{"n_layer": 10, "d_model": 384, "n_experts": 32, "experts_per_token": 2, "d_expert": 288, "d_shared_expert": 256, "activation": "clamped_swiglu", "moe_layers": [0, 1, 2, 3, 4, 5, 6, 7, 8, 9], "router_score": "sigmoid", "normalize_top_k": false, "routed_scale": 1.0, "balance_loss": 0.000702, "balance_bias": true, "init_std_router": 0.00602, "lr_router": 0.000893, "vocab_size": 50257, "norm": "rmsnorm", "norm_eps": 1e-06, "tie_embeddings": false, "optimizer": "muon_variant", "lr": 0.00943, "beta1": 0.9, "grad_clip": 1.0, "batch_tokens": 65536, "seq_len": 1024, "train_tokens": 1112000000, "steps": 16968, "dataset": "wikipedia_en"}
Below are experts of layer 6 (counted from 0) of a mixture-of-experts language model. Rows are named router (the router's row for the expert), gate (a neuron's input weights, with its number), up (a neuron's input weights, with its number), down (a neuron's output weights, with its number) and show model dimensions 320-383. Each number is 128 + 32 x the weight over its row's rms, rounded and kept within 0 to 255. Numbers have three digits each.
After each expert's rows: "comes after" lists some tokens at least twice as common just before its tokens as in all text. This comes from a sample of Wikipedia text that the model never trained on. Tokens count by the router's weight.

# expert 6
router:152150159129156135135102122200144145188114145145122074143125083127121084141111122127188113171114123131080151067136158204128119120157120146101103110119092105107117119100078167117075127125116134
gate0:113090091123117122123151111128159134149064142079115110202148132095097125150106159197198075133135129168101183182073097189128160127135169103129157142082107113169118137152170149178116149136176149
up0:135111082158150112080097057152071113149060160122146137205100076101110084080155121137113067137145120115114146117089118166142124071123183133138158124115140113176108149184133156182129168115124089
down0:170162194122146075162144135076108067111158083148170121092145113126114148131143122140096147078097155085167143053163144147100149097134142124082143126145156022120146069159107154120124102110085164
comes after: " in", " In", "In", " on", "–", " January"

# expert 20
router:157140135157136091084110042140119094148140167110124096173164123120093072123132169137168159114160141127176128093152117163164125112153101140140101140128135118123121220122078180100114106125156115
gate0:189134161129136107092142148110151141141137113145104134141118129141143122132070146101123148069164079118110195098145098165104169101112164083085176119078086087167106154101079178113159164134077090
up0:167099149133114102086131184065099123153161137146105130076108114101160081167133091113183145083134047102108134094155096171077131097162167141074209086060146065129135192104097125149095197120066099
down0:160155145094176094121112104113131134143104160105175115129123150203151113116108121192140144095102117083091176116143105079154180141134109074154136132088127104124168118068137147144111140158141089
comes after: "-", "==", ":", " •", " (", "|"

# expert 16
router:076141146131134148159124129110153117142172164188127090111117138156076116182113163140148126097132142090158126118166126137132113099070095147193141157063100112139158134107151135122128109140174057
gate0:130078118107154113147097080204108180113192133147132106126162175087160129097100106175126118087115118113134147148072141146172171126144095117146110139167147112099146107071124202127175095116094074
up0:113097117123127099126108123144124172133188159166146140157181138104141102067110074166169082150103115083108138143094146176174158112119095118139135132154155157048170126091182177142146080143123093
down0:084124162099168160112101105097134153142133128084055112101134110155105184096074161113215139160127134167139170138153200110136095133109119091105106111103080129205097131096129109145152133107101161
comes after: " |", "|", " (", "–", ";", " United"

# expert 10
router:165069183140114153122147142136102077137176152146121143132139168102153111111124110107110104133140127067065196082123209119113051135152137140122149152095194116112104115081157116164089100119123117
gate0:137120111127141119086180105173093135107061176146059138178115160110114103109148166125145091083180130038134149155123119150079125129141106125177149166105094081139118108090132118102138087159167172
up0:053133134120166069103105093154123101153091120139090093108174083137115091050191137088133157125130127153152182177121151123154120129137102111153119139199149141146127145155143166111126130144146192
down0:102098151129090126139081126104126106135193144147128162090146073149186152151091149123101146135140097172138153119151112099107119205074112180210122187142154181099189132133104181145093163137141133
comes after: " to", " was", " he", " and", " also", " He"

# expert 3
router:120111150125136122153101160142089107134128135115155145103078151099105134132115087103086131180094151121122185122094127135208157188081095127092133188114132099104116124109138083062154130139153120
gate0:147137144145104167124077146065049085168163111148124116115108144081120172105128111143114121114117140164125185126156152121122110120110176123151156184123116128036091114079099128125111121093135114
up0:134107164093106136112134139074098067177152104106135149075149203126140137133060166087158119119141144127119090101154165118156101115098102126102120172100119138078104103070101123134105146091143139
down0:137212149155163121140160146149135132042142118121094162125206136093089109093078138154176113118099045127167078149108068135180149164098118156102129145123129132145145092110095099118081179165083100
comes after: " \"", " (", "-", ":", " by", "="

# expert 31
router:141083150143155129073082091167155125120160182168113080112115090117120123129123164156144164069062094169114233079138128119130075125105108093104160102133069081146113108095131120111129101172162151
gate0:145088176094218140114156133150148153145100153194143150143156068131117076139097161126130088133159084169139142084157116152095156129117116133154099179084056122130125187157087138132161095110170074
up0:166113174085203088158201138138128127132075161215154174097139133070128094112111119143167132162123148194156127131135138147144146138146153116144119139108072114144133156125153118112155073113158087
down0:151163121099203122149142120099083173138086162144113164116166083095168117074172159108172139099104159164170079136172069095119204155154130148148100103170078117179084156132106112118137119148146077
comes after: ",", ".", " that", " where", " which", " who"

# expert 4
router:147059127138083076117117117215129094129157161187109132140088129091098129158131139084128132164175161099079164116101149099190136115075116119152140218138130097083126085100151194075135131161125167
gate0:141140102152111144151139089215056110099176148128140136077119119142116141127170113113130116040090039141115140142102209117140116052142099133175153134075099103117156195097163110102101070197186098
up0:177101113161142134137169120183082135151193161118164150080137105109144125154148131104165138069104104125114167152087229144147111131150089107161137109099134097099199166114164102138106095125211148
down0:150088131153116126122111087134114123096117141118187146116139146180149163136130120133145132118101071122152121156138078144121135099041126141109131131084192139158085177108070130118161090154142107
comes after: "\n", ")", ":", " \"", " information", ";"

# expert 15
router:118142143153110145109140114135142127068115124133183089126099120129126093129099214111171121202143107089130175159193187152157133162118097139134166070108172117146109158146175185123098126094125135
gate0:112175176090169129084121128104139188150151154176147112147083120128152089153110210147146152189144105197146143114091136109152106146110116131112181151073082119127111126077127156097129154205098144
up0:095159055096115150189107084154120140125169153142158126119122089101122099155127174191169197142126164074106108146159148107134110120168148165138161087074082122122109108092128077111146096143112094
down0:157090179143114068136107136166092081099092160165145121087138130148154163131129144097095109100107152071187121130134166097113155088169119149104123083157197141086104113152126144135128206115137142
comes after: " was", " is", " he", " it", " It", " which"

# expert 1
router:141122120146132053126126105120173172138122173150164059160108157091084064178115118060161127129148095109077115096161123109118153108130154123132132160165095137155160111126186125099108100159157158
gate0:149123122150112109140146115089103053119153111199151055105065102135173160106022158130093143082134143108119119096141107161125116128150147099134121128085127109141119109134096152141134206163121119
up0:144122161156133133135134118082136105100159170188135129155138124168125169096063139078088114149158131109083106083193102124144055145096171126102141147125148124136107068090089139109133205147115086
down0:113117089102161196113098117132151117119111123151151122176112090084168140115154082116126151152103125117168121153079129131187105107083171124077100111204100119200106113105110074069120114180116138
comes after: " |", ".", "\n", ")", "==", " ="

# expert 29
router:096117181119096147183117149139140137135157132121146097147142107100068111150132121098126082162084144102109155102119190168164167170142106104113107109116148108143121170096072088086154164121195161
gate0:101149098101115195097101065139107055139129132119100103091145116098135130145163108138121103068154157158154128080141051189117077102184151158110112152129164113116111160121118080123108115083124186
up0:137137108111089110110131134127145099098181149117137091138098115109156122123156114140112093092113100160126170086159112129129094100172144143101138084149120109151139156092164117133088100124130197
down0:146113173177132109061167174115124172208123161088135142107128107111118085121111105172164102147114104094139120147159134151110151093124139081116134121121129129119122187127104146086123116107153163
comes after: " |", "\n", " (", ":", ".", "–"

# expert 9
router:138148143188093141204130112136135143170127150131179137147108131049161121139089101096175169142146147143108178108111142160168112115086065082128161138157169073171170185154156055121169098137105106
gate0:129099130132150172163139054151107128128102141104131188110161191126123107138164116105122110107079145120124100164102106128202109151128113134160100100093127165147101139116105103151138154138038087
up0:079094161120085080187159122127126155126120093106128171117169126147130152121146129113094133127082115118128091158111147090163108083088094113120153113120163124139135131119064153099130137167135127
down0:122143144177141141053121130161106103083198085097129117101080097106100129139139138152111082166174118096188184101187083106117086171135120186123178137147095094114089101109139156145140140123070122
comes after: " of", " in", " to", " for", " on", " with"

# expert 0
router:107084132166136155141179137156144127145121101197117132135092072063163159093102198064102094094076062111101152096155112115142158145145143072132149124092104103164155099070104120135121095146155124
gate0:109198167139130125101149115104146116124094113135125087109121145122095073124143127131089189150101127064098128184100131164192179089096139070123088190061166124151123113058101127092149124103130101
up0:084144172165097186080123103046138140133147131108121174157103079127126107130149152124115181140133128083090123178136140150160118150077115069184127151110091128191177098146159096138141119154125149
down0:130074119160131130124127094139164133165156100116151167116069140102162164140101133055110155140143086148140079124136147064115153127201082087122166103137151126073170139120118097107117131173047061
comes after: ",", " and", " well", " on", "In", "On"

# expert 26
router:179085146134114137177159069135078150125112156134180086177077069081084136190115172082118121159079121143091126124161122180110106164133147117126156137076118105131161112118110097164059173145154147
gate0:123125115130171185163069114135146144101093118167134094098086084077151104138110154109100176142135143104223162102144162134139157074165095154126149054147173144149094176154154125172086091182144118
up0:106128106140170191192063050126118160142131132171124052125063103082144164115113138148141117139141131113180120096157124111113144055133101160151146074148120180143141116182156133128083129087131115
down0:134136089131189113115151138127094115142138077187130153097108104136117089165203154172142135125109157106077085153115132102186174068106106078112192153142074167161097084124122147110165099123172067
comes after: " ", " 0", ")", "%", " 1", " —"

# expert 7
router:087072117143129048161153115116141150174148123151144156188139149070150056129066129114120100103106110123115161137121160178158205180131141146137100145131106082159121176104100194102177143149104192
gate0:110147096186148085133179138126206148131126124147125113139139171104105131117073121154119171086144178115184104134151178090107141160168133144120130152155135151195153095128081156159113106129112104
up0:085133125147125166160159108122174162140192148100137142109193191164110116117078101159142139145120214096130127128163123086080167121206092097117147180112187081146152161168152106100129139219089119
down0:107125115128160116130177125051167134122127195091154148171167178154162089130153126142116133150165144160117129157157101154134172100162091180092085059156104130182126125090128108118180142138102143
comes after: "\n", " a", " \"", " an", " un", " more"

# expert 28
router:118115148132106109122155068166184131123110143144153114117125138132195079092067118153198123064081076127168183118106113118130090168106107124155155150132161068120105130080117168172167124136128132
gate0:100093102125152158133146141156083109191189114170108096146097185120074156087126129146154098145109141163122177157196158087151082116178141113124153123091178120187145168174165148149111121116104091
up0:108108092118141166179156165194118163186154107130114164127091167114083142119149127139149086160102137129121166201126145101146109131147167139126205160074158159127115163106133113120119085092117157
down0:114136123139118095119095118146105093101121091142101125108112080159135168106115088136168140105106108170136104076143098120156165178098133169162152139123180155139122107134120088192078108153128129
comes after: "\n", " km", " (", "0", "2", "1"

# expert 27
router:085091165109109080108106058138193085148143175128144116162132115147137094141088165054157155113138125128104160136073171148152116073125087128138172123109163059096110159106152126063148075136140111
gate0:142122111144172151081101113138138058120213109176109055108118124165134142097116173153107185128089130126108130121087102130126080120042164179115112095100120151074091139144108102104059151128087091
up0:135098137160048133127113172140132213092136058147099171165102137071073131155130095133115085154149156109192186079116105104135138159121141092141172142152095152119123112119186066209122095061159146
down0:120093082158107141129119090122098094097163168154112148088120152164149113176117130115134180136122119164171132106080126110091159105071059151133113118041160162124139120158139104133159138167146123
comes after: " the", " of", " and", "'s", " The", " other"

# expert 18
router:119123126174146076077124128163143148175174117138191120154067088085062099116097159086173223160167153044097154138099102170163144147050112149122108157143139082114127154083173160120129173172179165
gate0:094109146133118090121118138117175094117206151136109109135082156155134060112111130088083161120131095147129080080131188098135142127146121093122139164079119126098161112120181156112155100145160122
up0:107151144171070072063126173159094077164109170094083095156116159105180119103090079100089175132176087203156138126092144103122105183144142088162098068098155149110148161098184118122117142114099152
down0:132125091085137149174145046162092118184098131143144168153103158124110139094099133164155110099103137110140081165134105151090114134093134246078154101082150118140107114121131149145100136165151148
comes after: " a", " the", " an", " his", " The", "'s"